config.yaml
experts_per_token: 2
normalize_top_k: false
balance_bias: false
rope_fraction: 1.0
init_std_down: 0.00343
dataset: "wikipedia_en"
Below are experts of layer 3 (counted from 0) of a mixture-of-experts language model. Rows are named router (the router's row for the expert), gate (a neuron's input weights, with its number), up (a neuron's input weights, with its number) and show model dimensions 704-767. Each number is 128 + 24 x the weight over its row's rms, rounded and kept within 0 to 255.
Before each expert's rows: a language model's description of what the expert responds to; "mostly gets" lists some tokens that are sent to it at least half of the time. This comes from a sample of Wikipedia text that the model never trained on.

# expert 14
Description: Pipe separators between numeric cells in sports, election and statistics tables, plus commas and semicolons before numbers.
mostly gets: " | ", "; ", ") | ", " |  | ", "% | ", " / ("
router [ 89 160 125 172 123 115 128 114 102 124 113 101 115 119 103 119 150  98 156 138 140 108 132 116 121 113 126 112  98 152  82 121 164 179 130  82 122 149 115 156 100 106  85 128 165 141 119 104 157  81 115 161 151 163 125 119 127 147 155 128 153 132 123  87]
gate0 [142 140 163 155 148 119 121 114 120 119 113 117 106 157 131 150 144 105 134 144 109 160 163 127 117 118  67 170 104 116 140 142 126 124 163 113 133 166 125 161 118 107 133 120 141 152 129 109 175 176 195 116 140 118 115 102 143 121 152 127 101 199 139 123]
up0 [159 124 163 125 150 116 103 136 113 138 107 162 131 111 136 137 163 132  70 122  91 147 117 191  74 131 126 128  72 105 143 118 118 132 150 161 135 121  99 125  86 114 119 135 139 133 133 125 137 128  63  91 111 137 134 114 152 131 109 120 112 161 158 148]

# expert 17
Description: Short vowel or syllable pieces right after a capital letter inside proper names and words, such as V-at-ican, L-atter, Comm-un-ity.
mostly gets: "i", "o", "at", "u", " Du", "e"
router [104 143  99 178 107 121 126 118 109  90  88 113  82  94 116 137 153 121 140 161 136 122 133 150  86 152 116 103 151 153 107 163 153 134 134  99  99 135 106 174  98 108 103 103 151  75  92 139 129 120 169 158 131  78 109 177 138 171  91 102 165 115 150 108]
gate0 [149 148 129 144 159 133 111 121 128 151 130 133 110 119 110 155 119 126  95 123 131 139 110 164 108 117 111 149  62  92  91 100 116 163 106 102 127 162 112 100 145 115 107 129 122  93 120 136 127 160 149 114  85 131 152 148 215 117  91 137 152 108 124 122]
up0 [137 113 185 137 140 130 109 135 131 152 144 162 117 120 120 132 113 177 134 172 117  97 147 101 150 122  78 145  97 117 137 121 138 112 120 125 136 113 145  97 128 134 147 133 105 150 112 178  90  98 120 135 101 170  83 122 124 148 105 107 153 109 133 105]

# expert 12
Description: Colons, commas and digits inside numbers, durations and chart positions in tables and tracklists, e.g. 4:08, 14,000, Billboard 200, plus × and mm.
mostly gets: "200", "の", "\" | ", " × ", "!", " x "
router [101 156 102 154 104 133 150 140  91  89 132 113 122 121 115  99 150 114 119 120 119 137 116 143 126 118 165 151 182 134 167 118 127 121 111 103 146 141  77 118 133 132  84  95  72 108 139 106 118 118 132 158 120 126 151 173 107 150 141 141 134 143 106 134]
gate0 [158 102 126 131 152 131 113 137 180 145 127 139  96 165 125 164 127 164 133 105 153 154 136  93 114 101 125 127 112 134 116 133 133 178 122  93 101  96 104 189 159 159 130  99 121 123 128 145 123 120 131 161 116 113 118 161 147 117 115 120 147 173 163 154]
up0 [174 151 167 138 131 159 120 119 109 142  88  93 119 129 135 137 120 123 104 185 142 144  72 137 123  87 142 123 128 146 153 111 148 136 136  76 173 148 106 126 105 110 154 100 109 140  86 105 116 160 164 130 128  98  92 161 153 158 135 115 117 144  86 100]

# expert 2
Description: Past-tense -ed endings and determiners or possessives right after verbs in narrative prose, such as talked, impressed, his, the.
mostly gets: " the", "ed", " his", " her", "ing the", " a"
router [110 117 164 130  94  83 140  89 127 148 128 128 104 146 132 107 140 113 101 151 123 129 105 110 104 131 126 147 122 142 117  91 132  80  92  93 154  91 100 143 129 137 142 163 110 163 177  85 137 118 116 120  97 103 144 136 129 130 124 147  99 160 145 176]
gate0 [180 101 106 162 100 133 151 132 139  73 129 112 123 136  54 152 164 138 125 121 150 156 143 128 132 128 178 136  63 148 136 118 150 120 139 155 115 124 144 158 121 140 167 148  89  94 136 142 135 150 109 151 152 158 114 122  90 135  97 139  98 100 118 161]
up0 [107 155 135 146  92 124 121 131 136 145 122 138  95 114 145 105 108 134 133 153 110 112 152  53 129 104 114 125 149 134 125 139 153 141 136 103 149 137 127 119 106 145 138  96  92 109 163 154 151 126 129 135 117 167 105 144 128 133 121 132 119 127 136 123]

# expert 25
Description: Open parenthesis with the next letter, ampersands and slashes in lists, tables and taxonomy authorities, such as (TN), (Bradley), Marcus & Marcus.
mostly gets: " &", " /", " (S", "a (", " (P", "-A"
router [109 142 148 150 141 174 140 141  98 122 137  95 137 156  91 134 144 122 147 113 136 131 128 152 147 111 142 103 118 158  97 165 151 171  93 144  99 104 145 114 177 131 109 108 161 147 123 140 117 126 134 106 158 149 154 140 133 146 130 167 148 129 120 133]
gate0 [111 148 101 119 107 136 104 106  77 135 105 111 158 114 110 136 122 110 124 102  93 113  77 106 146 114 165 100 140  81 148 133 124 120  94 117 135 165 156 153 143 129 159 118  99 130 123 104 112 155 118 144 146 138 129 145 142 111 156  77 134 100 138 180]
up0 [139 124 126 103 151 120 121 132 118 114 114 111 126 143 122 134 134 143 139 120 124 118 104 136 134 125  94 154 137 124 161 135  89 132 154 140 125 142 163 110 136 181 123 150 106 134 194 152 128 104 116  78 111 150 137 135 111 142 154 137 119 134 108 127]

# expert 13
Description: Driver, player and series names in racing and tennis tables after country codes or pipes, such as GBR Louis, Racing, ARCA, album.
mostly gets: " album", " Racing", " Chevrolet | ", " FRA", " ESP", " Championships"
router [107 149 158 107 119  85 114 133 100 116 204 132 177 140 151 134 141 127 124 102 128  94 117 155 142 164 115 130 153 119 143 120 134 135 126  98 147 143 105 156 110 177 120 122  97 140  98 137 107 132  92 151 127 181 160 129  90 153 122 103 158 142 111 148]
gate0 [133 123 120  84 112 189  95 117 105 176 152 149 178 133 139 141 119 163 133 109  91 164 113 113 112 142 128 114 124 185  60 108 128 103  86 141 143 129 116 103  91 152 113 119 135  93 129 137 150 119 162 114 115 127 139 129 146 102 153 108 160 113 107  95]
up0 [111 118 169 137 140 111 143 130 160 125 165 100 145 149 153 163 129 108  92 137  99 133  94 128 134 101 122  79 132 128 133 124 145 159 147 163 112 112 111 110 104 122 173 153 138 131 123  89 119 117 119 142 104 130 150 141 102 202 124 104 130 100 127 100]

# expert 9
Description: Line-initial table pipes, |---| separator rows, and list dashes with their first letters in infoboxes, tracklists, filmographies and cast lists, like | Eliza, - NFL draft:, - Raj.
mostly gets: "| ", "|", "- ", "  -", "- R", "- M"
router [156 150 150  91  89 160 136 153 108 113 124 156 169 111 126 105 158 118 120 176 154 154 114 166 154 112 146 149 148 153 119 110 132 152 167 118 112 126 156 105 109 153 108 123  94 101 118 171 125 153 130 151 135 121 154 121 157 164 110 140 117 111 117  80]
gate0 [129 168 141 109 159 124 122  99 128 149  81 108 121 113 159 172 157 121 149 172 143 124 129 101 156 145 132  82 132 118  94 150 139 128  88 136 138 109 116 109 115 126 134 163 114 140 162 128  82 109 104 189 124  67 141 145 120 139 116 159 137 153 113 131]
up0 [125 139 149 111 133 127  99  91 138 132 122 162 118 140 132 119 137 112 168  80 133 126 130 147 110 132 166 103 144 163  82 165 119 138 154 134 141 104 167 103  98  80 134 125 101 120 147 116 161  90 114 105 138 139 167 147 158  82 134 150 146 119 149 185]

# expert 31
Description: Comma, dash, parenthesis, "in", "on" or month names coming right before a year or score, such as October 19, 1969; 6–1, 6–3; (1973).
mostly gets: " (", " in ", ", ", "–", " on ", " In "
router [155 168 146 147 100 164 144 158 107 139  99 116 106 136 114 133 119  96 137 146 158  93 145 108 129 143 139 128 112 106 100 105 139  97 144 135 121  93 125 149 155  96 129 120 170 158 147 163 128 165  96  64 143  95  97 146 119 142 138 134 116 116 101 171]
gate0 [157 132 122  96 152  86 132 125 123  91 120 115 180 148 163 158 129 145 127 117 107 137 136 167  79 144  92 185 134  91 139 140 163 125 134 118  88 140  72 166 148 125 138 122 114 127 132 141 120 128 112 133  82 123 133 118 152 126  97 136 127 153  87 135]
up0 [108 112 151 124 102 125 147 133  95  70 156 139 122 103  95 142 139 151 159 121 158 156 124 131 118 109 108 135  94 128 128  97 115 102 149 105  98  93 153 154 118 135 162 166 143 127 119 153 143 122 104 107 118 114 122 117 149 132 103  96 136 102 125  89]

# expert 16
Description: Second pieces of words right after a first letter or syllable, often "ut" after A or T, such as Autun, Autographa, Trautwig, cut.
mostly gets: "ut", " pl", "alt", " \"c", " Ak", " mon"
router [111  92  84 139 116 166  93 129 100 149 161 142 143  99 108 117 145 100 102 134 120 152 155 151 158  80 113  92 135 112 118 146 139 131 128 151 144 114 106 123 114 117 116  99 165 105 126  77  89 155 129 135 145 167 150 139 128 146 146 120 130 111 138 195]
gate0 [140 147 123 176  96 117 124 130 130  96 169  89 142  84 133 145  80 114 156 117 109 128 146 164 101 141 118 137 113 128 167 111 107 156 135 139 127 103 116 139 135 134  76  97 169 158 132 112 101 171 182 124 113 144 114  59 155 156 131 137 116 129  92 136]
up0 [144 161 127 138 144 130  96 141 142 115 107 119 149 136 134 111  98 118 152 124 174 139  88 146 112 161 145 121 145 124 136 110 106 169 102 118 107 110 105 105 127 133 100 139 131 121 127 154 138 119 127 142 125 113 129 103 139 126  84 122 151 178 123 143]

# expert 29
Description: Capitalized words inside names of institutions, military units and organizations, such as National, Army, General, People's, Motor.
mostly gets: " Art", " Federal", " Syrian", " Squadron", " Air", " General"
router [107 135 120  95 127 122 133 146 137 117 137  90 153  95 144 153 128 123 171 156 105 175 162 128 141 122 126 146 102 134  97 124 142 140 125 122 144 168 150 133 119 126  70 109 142 102 150 126 122 118 128  78  91 136  81 136 116 119 143 176 131  94 137 129]
gate0 [145 102 109 154 140 139  74 101 117 113 134 102 127 156 141 129  94 122 128 157 114  88 135 102 145 144 141 130  91 120 153 158 181 107 138 150 148 118 116 165 134 121 116 129 118 112 125 115 143  86 119  71 150 106 145 112 116  81 144 114 103 161 115 133]
up0 [115 139 119 140 103 106 125 118 136 158 154 131 103 161 104 144 165 130 165 162 138 148 109 130 128 140 143 134 129 137 176 114 108 123 141 118 150 119 195 122 119 146 161 146 126 111 106 181 137 144  91 105 153 119  98 128 112 112 129 169 133 135 133 116]

# expert 11
Description: Auxiliary verbs right after a subject, often in opening definitions, such as is a moth, has been, had, (born.
mostly gets: " is", " has", " have", " had", " is a", ") is a"
router [173 148 135 108 137 151 163 145  89 168  98 130  87  76  86  93 115  98 118 139 115 120 150 157 104 101 136 120 107 134 182 134 102 162 106 125 118 142  80 118 123 130 131 102  91 136 155 124 111 116 148 141 161 152 117 151  97 156 147 149 140 124 120 122]
gate0 [ 91  97 122 158 112 110 110 112 121 141 121 101 141 167 168 122 167 157 135 141 121 153 137 124 137 111 145 124 106 141 161 136 110 120 120 148 129 133 126 135 116 119 136 148 184 121 151 104 163 117 144  99 112 152 126 139 142  95 119  71 118 137 158 153]
up0 [143 188 120 137  87 180 109  93 106 134 134 136 185 125 124 113 142 106  84 145 115 136 179 138 122 103 119 102 128  92 110 156 106 136  97 127 156 104 128 125 137 170 119 132 140 175 166 124 112 105 112 141  71 112 121 120 117 164 122 119 156 199  87  92]

# expert 26
Description: Complementizers, copulas and conjunctions joining clauses in expository prose, such as that, was, is, which, but, to be.
mostly gets: " that", " was", " were", " are", ", which", " it"
router [107 134  97 140 114 123 160  91 165 137 159 121  89 137 102 121 130 127 140 115 121 150 154 167 121 156 157 164 118 117 127 129 147  86 119 154 126  96 101 120 108 151 142 122  81 135 124  90 158 130 137  96 141 116 128  65 102 135  91 137  71 116 127 121]
gate0 [130  67 123  89 146 125 106 120 125 138 148 117 103 127 150 158 151 146 132 116  83 101  96  82 136 120 103 146 122 143 131 119 132 146 107  86 115 140 120  90  87 159 139 106 124 118  95 125 102 124 137 163 137 146 149 119 119 126 127 130 128 145 121 154]
up0 [132 163 137 154 114 106 153 114 131 143 133 108 161 125 191 165 112 143 139 151 111 118 125 170 116 142 162 136 129 114 165 155 127 117 146 130 107 115 135 133 154  86 106  92 145 151 115  51 124 176 158 132 122 104 114 120 154 122 133 117 121  91 152 114]

# expert 24
Description: Verb and adverb endings like ing, ly, ed, able in technical explanations, plus by, by the, from the after participles, e.g. smoothing, incorrectly, painting by.
mostly gets: "ing", " by", " by the", "ed by", " by a", "ing and"
router [149 104 101 171 104  92 154 102  94 122 101 129 105 155 149 107 168 128 118 104 103 130  82 125  95 123 157 154 119 155 155  75 109 115 133 192  99 127 111 138 176 106 171 168 144 122 133 137 163 103  88  98 102 118 107 157 142 122 143 136 126 104 157 127]
gate0 [109 129 157 120 112 119 150  63 114 122 159 101  82 179 163 149 110 105 153 144 130 125 126 105 104 143  98  92 117 146 131  96 129 135  64 126 193 117 123 155 166 113  75 159 118 108 107 135 131 134 134 119 148 119 108 148 145 150 151 137 168 125 119 136]
up0 [164 177 112 121 101 102 112 175 101 147 127 136  90 120 126 109 153 106 105 178  66 100 132 159  88 142 132 108 119 164 120 125 128 112 155 121 129 140 132 114 108 180 137 106 120 130  97 125 121  95 113  75 118 162 106 110 147 153 135 120 154  97 137 135]

# expert 30
Description: Line breaks ending table rows, list items and headings, plus closing parentheses and == heading markers in discographies, infoboxes and lists.
mostly gets: "\n", ")", "\n\n", "====", " ===", "==="
router [175 143 152 111 113 126 144 139 166  98 157 108 127 139 128 124 101 134 102  94 110 135 140  97 159 100  97 134 173  90 154 176 119 115 117  86 132 127 136 120 109 125  95 125  87 103 146  80 124 135  95 146 139 117 159 155 128 143 130 138 160 116 112  86]
gate0 [130 121 110 155 105 134 116 125  98 144 155 132 140 124 157 139 166 104 124 100 131 130 111 152 122 122 135 143 173 116 117 151 109  76 131 125 148 128 126 156 131 124 140 142 172 127 112 123 156 152 111 132 137 133 144 126 119 126 193 117 132 118 108 144]
up0 [133 144 179 121 129 159 174 166 132 160 109 125 124  91 114 116 146 140 137 123 121 123 151  93 135 162 108  90 101 142  92 136 171 127 183 142 145 143 145 116 142 181 125 132 112 143 165 142 121 160 133 124 123 114 118 125 152 106 103 116 109 122 129 141]